config.toml
n_layer = 16
d_model = 768
n_experts = 32
experts_per_token = 4
d_expert = 256
d_shared_expert = 640
activation = "relu"
moe_layers = [5, 6, 7, 8, 9, 10, 11, 12, 13, 14, 15]
router_score = "sigmoid"
normalize_top_k = true
routed_scale = 2.0
balance_loss = 0.0102
balance_bias = false
n_groups = 4
groups_per_token = 2
init_std_router = 0.00642
lr_router = 0.000492
vocab_size = 47045
norm = "layernorm"
norm_eps = 1e-06
tie_embeddings = true
optimizer = "soap_variant"
lr = 0.00158
beta1 = 0.95
beta2 = 0.99
grad_clip = 0.5
batch_tokens = 65536
seq_len = 1024
train_tokens = 713700000
steps = 10891
dataset = "wikipedia_en"
Below are experts of layer 7 (counted from 0) of a mixture-of-experts language model. Rows are named router (the router's row for the expert) and show model dimensions 704-767. Each number is 50 + 15 x the weight over its row's rms, rounded and kept within 0 to 99.
After each expert's rows: "comes after" lists some tokens at least twice as common just before its tokens as in all text. This comes from a sample of Wikipedia text that the model never trained on. Tokens count by the router's weight.

# expert 12
router:63 77 71 49 41 50 27 87 59 50 65 49 43 19 24 50 33 16 29 80 95 41 40 57 35 36 59 59 77 55 41 17 50 58 48 44 79 55 57 55 42 46 50 60 50 33 41 82 34 48 55 47 28 53 72 42 42 71 87 52 58 73 44 46
comes after: " | ", ", ", "| ", " (", " ", " in "

# expert 23
router:47 51 76 55 73 34 48 55 50 37 49 53 51 45 65 64 43 75 30 18 25 47 45 59 60 30 41 45 57 47 61 34 46 38 51 34 58 54 50 58 47 67 70 65 69 48 32 69 37 53 48 60 47 56 42 20 46 50 43 24 43 68 49 47
comes after: "\n", "0", "3", "6", "4", "5"

# expert 17
router:66 37 50 70 45 41 21 52 33 39 28 47 36 42 41 27 31 61 39 76 41 46 71 83 37 27 58 47 69 52 68 56 62 29 30 61 57 51 76 28 58 36 50 77 36 55 43 59 56 62 43 57 33 31 54 58 33 54 74 57 49 63 39 40
comes after: "\n", "\n\n", " at", "=", ").", "i"

# expert 2
router:62 18 47 29 79 57 36 58 46 42 70 33 97 46 26 31 63 31 34 42 62 51 50 75 79 13 69 46 38 34 26 15 64 62 50 83 61 40 45 45 46 69 52 53 50 41 25 79 26 93 59 48 50 39 52 48 57 45 65 38 45 43 22 60
comes after: "\n\n", ".", " =", "==", "===", " =="

# expert 14
router:65 53 51 45 77 21 37 54 31 36 76 57 55 48 58 78 59 38 41 33 36 31 51 98 54 09 41 65 38 76 60 40 56 51 59 42 45 38 14 41 40 51 25 51 49 43 47 59 48 42 26 53 64 47 47 48 30 52 41 23 15 50 53 26
comes after: "1", "2", "–", "| ", " (", ")"

# expert 7
router:77 41 49 55 68 34 63 74 46 54 45 45 50 50 79 66 30 52 60 16 60 49 48 23 47 69 42 57 51 40 27 35 34 62 30 63 58 52 54 53 43 57 59 43 42 53 21 47 51 58 38 65 36 73 83 39 53 66 46 39 48 46 43 51
comes after: " | ", ",", ") | ", "°", "; ", "0"

# expert 21
router:58 37 55 68 58 32 51 51 45 62 60 33 54 67 31 74 56 69 60 49 40 48 28 55 54 23 48 68 67 43 51 45 52 17 72 56 56 58 46 61 13 70 36 45 68 43 41 81 42 65 37 59 49 51 35 49 64 66 67 37 26 42 42 24
comes after: "\n", "3", "0", "4", "6", "8"

# expert 25
router:45 37 54 47 50 64 41 60 28 34 67 62 76 51 38 76 48 58 49 48 52 60 24 64 59 31 42 61 55 30 33 35 62 66 51 31 66 32 20 22 41 61 47 58 44 32 40 43 22 64 35 67 74 40 37 39 28 40 52 50 39 46 38 43
comes after: "1", "2", "–", " The", " the", ", the"

# expert 24
router:54 53 44 19 66 40 59 93 55 40 40 72 46 59 53 44 51 51 25 65 38 42 39 53 48 28 48 58 71 41 36 48 76 36 66 33 44 48 50 34 35 49 29 47 38 71 23 70 42 32 45 74 67 49 45 57 45 25 72 36 64 56 34 45
comes after: ".", "–", ",", "/", "0", "3"